{
  "activation": "swiglu",
  "moe_layers": [1, 2, 3, 4, 5, 6, 7],
  "routed_scale": 4.0,
  "balance_loss": 0.00175,
  "init_std_router": 0.00736,
  "tie_embeddings": false,
  "train_tokens": 553400000
}
Below are experts of layer 3 (counted from 0) of a mixture-of-experts language model. Rows are named router (the router's row for the expert), gate (a neuron's input weights, with its number), up (a neuron's input weights, with its number), down (a neuron's output weights, with its number) and show model dimensions 64-127. Each number is 128 + 32 x the weight over its row's rms, rounded and kept within 0 to 255. Numbers have three digits each.
After each expert's rows: "comes before" lists some tokens at least twice as common just after its tokens as in all text; "mostly gets" lists some tokens that are sent to it at least half of the time. This comes from a sample of Wikipedia text that the model never trained on. Tokens count by the router's weight.

# expert 15
router:121136101135122085187173147054091123109119087146143138163172156094115110157127139077109127138126157155113145136115151116124144119089140079141113113135166149095134133123138175079156133069125126
gate0:106131116127152161089179063160109147118181125116130097096159067160092154132153188162156176098156146125098140193131100100155142148101180102150156129147129097150128182178129126060149112154144054
up0:137126123136140105148162164129152120056068193140126105145070167126169153107105151093117107110088098096103119104139116155108120118105107081134129124119153148083142196109236105125127088119105167
down0:092124132155154123138160169130112136102101174131123129112124104141156096135098144081098186137133161137116143127096125127133104151098116127122045107045221116108083098139154087115105141132060170
gate1:143114150139106086131166137090131153132102132144187170134143164148118147167136105100115114154138139114132122128108058096100194139099146123125159117151162133146108127117130154136137144173131119
up1:151097133115091153121102155099132147165147121146164149144111162143111127119141142077147148140156089095177164146140143143054098173139160122212123143142139161130116082155139130162179169154081090
down1:085138120131113115099190164183143117138174109153126125092109149138158122075089080102136113126130108098090191052140126120210075122145141155086097131193146134154100170117080140155117141124065151
comes before: "the ", "a ", "his ", "201", "200", "199"
mostly gets: "In ", "for ", "from ", "during ", "into ", "between "

# expert 14
router:116127094120108107131160125108099136127113137123154182196102157099130076093142116111091103120094117138132141123110150209170170145133156071117188104138175142113189123125183187097170187112105107
gate0:078119145136159097144160152119105110160068154076227107163149171120175081078122151153099176089100122170119117120128139167167149147136161085131102127098102126076103164104165204105139115109143144
up0:105105088097119156136118157167153131118105138090094135204142150089150121167176111107116152097073160111093124158074156121139119104116144141140109131110138132164085170115096104154066172159077122
down0:138053167175097124178158143151136129110128152136150129171149138133184089091098123152096153060109130197132071105156111152122142133142109155108141151188121148151057189125161117185116124175162131
gate1:113126121095137076116097130117130104115101099170140083135092100171213098173114117154134109154142159162151111160085080113140148132132107134115147137120068137120124130128119094082102168111110084
up1:140150092139144169118106192098093131098205078066122117164060131126102170181135128113201136100175131170095098154133135058087099144112106105134066094144141116113149161142078173131122077089146107
down1:153172158122131123111154122142129176115089185153147110095113111129139076156133172163168141171068088133138112148124118077159129105101204106130110088136110163085079102132126105054135156136114201
comes before: "in ", "by ", "of ", "for ", "to ", "on "
mostly gets: "\" ", "won ", "released ", "film ", "played ", "held "

# expert 6
router:096113091150159092172138046106093097136126094146152168118144105158140090140134123098092108104138150150128114188136147201131165126131122086118225153149124150126177148153093110119183159109125160
gate0:166099140110127138132187101056112096111132177163169107069081088163141160112176135104119159152127138123086101140092096127094149123116070128120116158148189112106130169143138168129107081164120118
up0:147098135132024165152158150126155181127084113129131131083122110102080152146167115201117100122186156143130102178155088157155149116101152096126115121131145143128148171105132136043099143114104093
down0:157152145109123139084071140121176167115118172065147123123104144105163118148089087160167138111162109159127155164166125139165131139085114153160157112108093144093140141079126169146131125151154112
gate1:147155092104126144123189102138160110143061093147134201144082131099159103139071133060127069101050110107129129142126074159142171079130181110130151177164162107077156091120156096156139199173136132
up1:144110174144123041071132149158083129142116209092145134096118152135148146101107145112062141140095167186129189080146123168137155192112157136134147173081116090133054114156178137153128107139106111
down1:151111116087107148133137121146138132117112091083078199098106178107130080118123121109172102088083089122160176156123019083068147123139076160109172103166128076141118147184094165132159111114105146
comes before: "of ", "and ", "to ", "in ", "were ", "for "
mostly gets: "have ", "ers ", "can ", "ors ", "els ", "has "

# expert 3
router:096143109176157099157195085135077109169138120146138134182157186125117098113133168128093099124125168160106103170078168112156149128124123098136195093198159126088166153152121137092187127086095148
gate0:127144085120138078069161112126156155138085123106086198099172140047097103088158095123130087108155145163089102139111170129214215117141104073106182103098117118107130169086153140108119127142120186
up0:102154080137144101191118133115150151124053111163127156152175169090110049113175121129134146101141148166095045081087177085180173107129113093075157084156122096115153165083121144086124117119144134
down0:081164146035084142088162200136172152102105165096148162109119153104098121110109104088093118132187152142137123116175143122159173124141203099161147131138099140091138196132109059137069135148105079
gate1:142171105080107146152138137078129156125201075179118093129160137107114204161107108143114132132145114123125114102188124098182111210050164109122116099171108160148131081190087084144117110110173071
up1:132089098180123104101146025129099110109073138113110160131076126153120117107097130142121174115135107086116182148105121192117165175160181146113106096121162112061097126105217143102127148114135116
down1:092151118139136161119099176168111130136150083093121113203178104104143080124118168171099098100115162149128125131124109099123148160069125145169105094196089176113174166166089138151103067139151046
comes before: "The ", "\n\n", "He ", "In ", "It ", "This "
mostly gets: "but ", "\". ", "while ", ".\" ", "However", ". "

# expert 9
router:142113106134115110115148114066117102163178122138153150174132165134111112100154112143128135102149176148139132163152130150173144164107129122087195169170140158097102158170158135109159105085123114
gate0:112091162152133129204129138111159109133064113158145146155098181101106071082199109185079133084125092092097140133169134083167137076133118128072173122166123140163145142138160116037214071166177116
up0:081099138129132147153143140130099173133080156134156105135106118158068123121090119144135143131172106116133124071124126105101133073141127135166174106106097130087125139163162177137148156083137095
down0:113153110153095117120108125095088095121091092127080086160074139125114155081161132115153185171105125159128165119087072104183141059145155169109163101129152116145179149151158145158107123105141154
gate1:097105166153102131068201149134127086164135152092100162181118173067153145101158094156136150122097144137132115102158100114131111142064093138139159162102115166083110100060145131170082146114147116
up1:136198112101172115119096099140078117084163102125160113156104142177089156135138156140125090159109123162065156111141059143143140120128170121048095131140133106191112091189146138181143142122109139
down1:105169115142125068148156132143101162152135209130124104101082148122154108097083140131164138170136121142071117129177112111110130116091202111093132085108144154132060113224140126122187087137131142
comes before: "| ", "\n", ": ", "–", "s ", ")"
mostly gets: "USA ", "ENG ", "FRA ", "Los ", "ITA ", "Genre"

# expert 10
router:164093106185149130156143073103099116159141084158154161153133138135128127136151094077099121113144183144142150154102164122183174062097160116110197089141172122147148145119117164125128162122154113
gate0:147158120168094170099119115129085097128139102106096151153111068126095145110139153100160118129190109133067182191162120120168062124124190166174132145171113130120155170153127113172070170156134105
up0:111095149156123102157135166051125106133090139115137204164096148135096120141103134155201196111097184185097138124126153145105129153147124116132116124125104110160116116099101087125121118129109171
down0:101106122127092174110091135135059100080126098139154097218108153097158153186090116128156155112144152100117138179077137177120108137176094109120165095117144092153121185132107083089121120128095145
gate1:084124098089101069137134069143114133136099131205118197105183130143082093132161119109099124163145152114123099150142122075120219076152109137139140088091110131155211154140140135081184160143093124
up1:125146145189128082166157057116141133178095170139173132114114143151141131072151114067160190160136086119133125092114142157146141064100081134116107106155162105102154109108102124125098160164165120
down1:172101174123046132089061138146093107087068144108144114189132121116122156145085117140141121122102071072134089125151157156092118160129176134078157091096125133169132139119144187157122120158075105
comes before: "| ", "0", "(", "1", "2", "9"
mostly gets: "Votes ", "sq ", "−", "Total ", "|---|---|---|---", "city "

# expert 2
router:146130097127153114147147137133133089146077115146120141155162192121125083112135167133099074090075131143079103151095143138116116153104130108116185083172140153089132160150198158095116146095140125
gate0:106148126091132143127171128148112161107112164174094109180154111179170129137158170129090111174132152090099183107141133147165125117148137113134157109139113126082115109078153091104115166157142153
up0:115164113086091116112137145107132211149097177168104156160147156157163125082173191145072131152124086107120164139146102118224127106133119117128150115109089082103099141082144054113096150120124146
down0:099171111183105119075147135126186141133108082132164072120162127149166135146175079087121169072125143102111178170150144170070124142120141105081102095153118081107139122101094177109132125141144129
gate1:154180106108168092141120107156141094135071103084134127195073153093106092104150140135125107105100116128097091082125092148141129128138094121072119131119097206130123109092128171095129140171109144
up1:128105165129147121111111162122125103056072094110114140170163223079167142132156143148156124113140099066092116090150123152079106173164111137141100101107069164099114147088215113146098133130084233
down1:186152118137098130107180169073127197133081112144120096118123164069137147132128083101146070136129113115129099140160078087109135137127108154144108110086133096152138117133120091135158152076118111
comes before: "- ", "\n", "==", "The ", "= ", "== "
mostly gets: "== ", "\n\n", "=== ", "=", "Succeeded ", "= "

# expert 13
router:116124113140171141129137091091073137115112055113129162121134153125081092147151140133110115095148149121139135142117120164141110164135138124162147161145148180119161110199151139113193153098141187
gate0:153080095154112183139037086148118149106116124161143091136092123145115156152131128154130127086117106202124089146153131151163114133126121117167157157153114162132094134149138159074167147139120127
up0:128180125156153138103137129157110069083169112154117171064140161105065151144148150131041084140137162132073107129168112129166097156139109055119163143157117176135107171108153184109105121174147096
down0:054092181108151078174097119150092048110145146137126121094161152152151117149101178132152090136102187119057126178127137138142163118137105116152153115127057156109118129186149173096081139145115138
gate1:121096159181090130171173160097150114095088137170125137100163170098129143101125158091108108159158100173129150123089098115137051117170135140136175119156083186189106108128140075159196107125138148
up1:119099073081107187147097062152135099117148178110183117113074164124136116124112187091105071127112111188163104136135172116223110170173150119133136188129107170177079126157169173101159115128149114
down1:138154085128134143201173093071135092120113116137165089133137201087143109113157114110139117187159125105121182140127141147101119119119089092147116099094044163118094124142129159147160207214138128
comes before: "ing ", "ed ", ", ", "s ", "-", "s"
mostly gets: "fin", "dep", "tur", "play", "round", "main"

# expert 5
router:141151107125121069164157105117100134146096139132133131114181129107115121132116163088127109116121149131132098156099175147127148093137137159127173070139135173104186128135126104128162121116112135
gate0:052116058150099136094149165126102120156064168137121142178163079150184147148156101176086105158114132123099173211108196151097152117153121155117080088141184133189178100152107140154102107139184129
up0:106104104134116119088159087132094072125089184106136158184114135175142125087170143131154120164128104148174177139035206178189113140120143082130102128101136131167158147119133102079101148110177129
down0:131185150094087094149169140190075131071137135100076182122127120120125109154134158064179066155114088140121158077138170172123120140106126134145129159138131107115146130083115117111133091124172145
gate1:114127149080133159177135100107127131133184057168097112080125128126117112171119100109097099188110199136102128147120127145143111170137108137082145156189133166175124095191092142103170134093111112
up1:099099153116122093179147183064131147125139131194134095144157103122119100118167134142088131108157091131129105105096139103051138065176154205168124154160116168137155115123112155135177168145078118
down1:194136133145093125122061154124117159148131118095158098087187133134104076146142167174142134170125125085091124105123111121096048178131191179169124138132106122137090142227144121120094122101152127
comes before: ", ", "(", ". ", "and ", "is ", "tic "
mostly gets: "is", "tis", "as", "ov ", "ies", "ys"